python train.py --n_layer=14 --d_model=192 --n_experts=32 --experts_per_token=2 --d_expert=128 --d_shared_expert=0 --activation="swiglu" --moe_layers=[0, 1, 2, 3, 4, 5, 6, 7, 8, 9, 10, 11, 12, 13] --router_score="sigmoid" --normalize_top_k=true --routed_scale=1.41 --balance_loss=0.000254 --balance_bias=true --init_std_router=0.0105 --lr_router=0.000312 --vocab_size=8192 --norm="rmsnorm" --norm_eps=1e-05 --tie_embeddings=false --optimizer="muon_variant" --lr=0.00353 --beta1=0.95 --grad_clip=1.0 --batch_tokens=[32768, 65536, 98304] --seq_len=2048 --train_tokens=415700000 --steps=6613 --dataset="wikipedia_en"
Below are experts of layer 10 (counted from 0) of a mixture-of-experts language model. Rows are named router (the router's row for the expert), gate (a neuron's input weights, with its number), up (a neuron's input weights, with its number) and show model dimensions 128-191. Each number is 128 + 32 x the weight over its row's rms, rounded and kept within 0 to 255. Numbers have three digits each.
Before each expert's rows: a language model's description of what the expert responds to. This comes from a sample of Wikipedia text that the model never trained on.

# expert 18
It responds to: Verb stems and prefixes. Verb-beginning pieces and prefixes before -ed/-ing endings, like re(located), declar(es), expl, dis; also sentence-opening "However".
router:105079138136152111122117183138132173145167179122157121110155142154100165110131102077102083111107113152149170180114113101158165130142167128086135117158129154162124126117097106083109130073127074
gate1:123112128108056160098090119109130103136118118167083094097150097117084088115127084135186136158091128170132083127113106135126177152109130125130140103112133172115077121118123164077096120137141101
up1:153127166127183115119161104159115186139139098134064130116148145065157105071101161152108167114133149116120115139115093125062154129169141076121143150118172168104204112147127119066165153118092089
gate2:105153164171117104157135156173123193127107192137133105190167165143102115158111067158103115113152130099117148150123083145165152094138156148131153139045145125101152123125110159062122171137112129
up2:071121187145153110134104116135116165135118127091137138133118136188084065087079123125105145131134088134169144137103095106129073174121118101116134105166109117100149078102137136124113124164043133
gate3:159051127104104095103131144129171142159107136100079136123102157143112115122175140020067087111148097147154156128159076106163126194134043150181104150144153094155131093122114177182080149123122142
up3:127162139140086031122127120130074076116116147175177107108094146106168108129105100144131118139135111106122032162126122152106137137157122135116102146105118138080106200159135148162179136192104140
gate4:154119176045161137162137188124082123085128135084200115160135154169146143112154137158132123110160134100162167158127153132127077177132121092104123160153114086121194092124082122146114214128134124
up4:192111081064117179140157166215128145118201145125112139132092105124146097055113099087068067092139206095092150176076143132128114138084155112092106156128118139137105148156123143106138112135122109
gate5:114150101158159133172087095105111135147110176185151123148177132193148124142106129097116131119145136197159143115101140060142139095062100134111132139134071104101106094068133132137105114150153168
up5:144169112114099145133160133135159123082126157130128111141160084112184191131114172123158099165177164129146125144171104173124129058144139145113084150183075160174148115121140134130100178093106151
gate6:114158131145160115102137103119085154103091163112155127121213158080174112163157136162113149124133112140156117164179114076112144185120122163117132121088129162164172111187084159066108130157046101
up6:071154095128218141162099095134129126148157132096096164138160151134116170137176107126117109134138130100119130165178159141118103177127123044104139136117095104114192058163064135135077115096090107
gate7:085077156100123162094119139074125093103132131127165157113108121164037136113088195080182146125142173182139121115106116137102094129171102149120100135190087122117115049167102139127076159152141137
up7:123146106121203125149084158107105154101114087132087188118163171039085118108059126164114130097103108121113122187167059102144129135144097075135109108107125117137142148146155104159107151075131137
gate8:104159102150173105137088121151095089079135169151134062177175108153079174161124146089089092151135075135193164125105172146157069172154145126100143120100118076098084135121118135152135147123111171
up8:090151101100118139150142206181152170179151186178138146137151152126137123115152204150110141116135120120084159120131141156070099135116153210136162157149138111109148095122150188174139096136151109
gate9:159099132135116157107099060148156094199182119106161166161082153168126135068131139111137075108165144148123058133088139195041139147149175073114136196118152189091111140121103129119145042121114093
up9:157091155106122038173087105063049135082106141087140121151127127147159190120124131135086124181101124150109128031178110114130157146108148161135160128135116092137122130102059205121137088148135144
gate10:167111093153152109149174147156155154150134158046148109141138159062101155089121116107162164125123172084185174133129118126159085063113074115193129098127156185157119163117124136158135152129116161
up10:146158172176110141154159095152141215164169110166128086156143126083150088204143084126147126137090130076154087185114129093118140131137211136096138186134115114085106125088160145117101092136176152
gate11:097207118105118075104133117136078160133142137151109154120106169131100133138096161146099109092077104155129115080170158145096138111110118131167095125131165156185107084146173149077098133155086094
up11:197197128131107098160215116184176052116180167134145151087147090139151106178124092134111075157150078091109170182117114148072112127121172116135110154104076098128127171165141153147108155110088120
gate12:162180170148069148147154122138161126109148174081149097124159216132148075141130135148128130108142085109126139131137158082130132164085181169131121102130091119140158111151118070067067113089124134
up12:157113066088124128109151170110176139159129147096161204065117073104128180118149081139190167134134139140091061138062162154124082114152069130164078119182075127109124099140121096151188080135137146
gate13:121122111116107142151136057105155075139097183132171149162154161092124134110106160114154089113194107139113169144127144138188124174107086091144144116127177102168113067097093112102101139084057108
up13:106114129129173141106155103104079115124079114146168124135139115139127077112140115117109166176126091095100116152129119156063093157121070132054091168117148110102122148145108131156170097182097186
gate14:087095053151125159151118096103203188158134140150133061148117167120158102159108135133164118071127121123125112129098122094142114159199216081106116129123084152175073121115122082129131113145105141
up14:149123144146152117146146168130128114111131157118113178134116163103153166162170148143108105106089125053167085124124217177136116074194170167081114146135168099099143132113083093124080115093108172
gate15:134148107127118164121126185172148132092125130186176141153124151171102110212128111058166144138156120156136121132097154104069164182088164168100149165097105126173121106139119066204140156118167129
up15:099161127083090103144106074135190132116082107108084151099132165142129109158115122196133109130141109127126129103160143161125111074155107062155107141166161108165071176149129081148147132167209115
gate16:152056158154135146131167134173095091099110110156157095127095121107105152129137088108096116188091103066108141141130187101149134114149154143059103154113183077155114156167110138144154143085102128
up16:131144132148065079114098159126191128106132103085195140155139133114112168063121096151133113144129071119116120142147156074121183158117154132143080116088071088148090112117094131089155157148121120
gate17:149116122102121097176111112074145161111097132101193092140071179246075082140075139135102131115121103150128107164120172062129127064162131088094121143095111103158100091122164124129076161161099138
up17:160105134087050099165157088120156147106110205073147142136131104167130075076130106095127113168091136133087145114168141102143156144128084141109098144125150122135116123119150063159157113153102137
gate18:134128118103121115089124124137152152102138119191134112153137126133171142098116106115119105167140120107128100142161165063112156084100096229156142072090137166059146143105048082087114171141076106
up18:075183103092112135204143144080132124143143109097142136077090169104100076146189132120110124172128144089144134198178116118126166075140156138116094095123146095065141134175139152136178095126136171
gate19:137064087069162109135109119121143187161113132123114159129152147166131127141071096121089130155096107107138126200152104139096167093111086182110153087093119153085112155141155100132123153127112118
up19:119130126090129116103168146176137136112111133154117159126114194094140130111097136235106079108140097089130124118070142145175137110158099108139153150134172118138090197135141207153098132125155127
gate20:164112130131086187093124144145156151135149135052128150063134202159159171057134103157144117100203127113107127163143066113102160095150145127121115100118110168122146172115126132113153111041099108
up20:104151128138148092108129161101148072178127150148114119119159102050045126090128108118148088176192090127124126101126156215103135134096077104132141163126141166132101113152149167143145073103138121
gate21:103106097135117129096081186100087079123170078151206057142135166114132162195116108115184029123131126127075156128155175121119121117109169180117095130155083157138179085149124117113127128165139142
up21:060100093109078126099117106138137123153151120133116106127121106106187188139124140139133150116137141098178117140185110074146126120114153192133116166128157105170102160120118125201144126117106072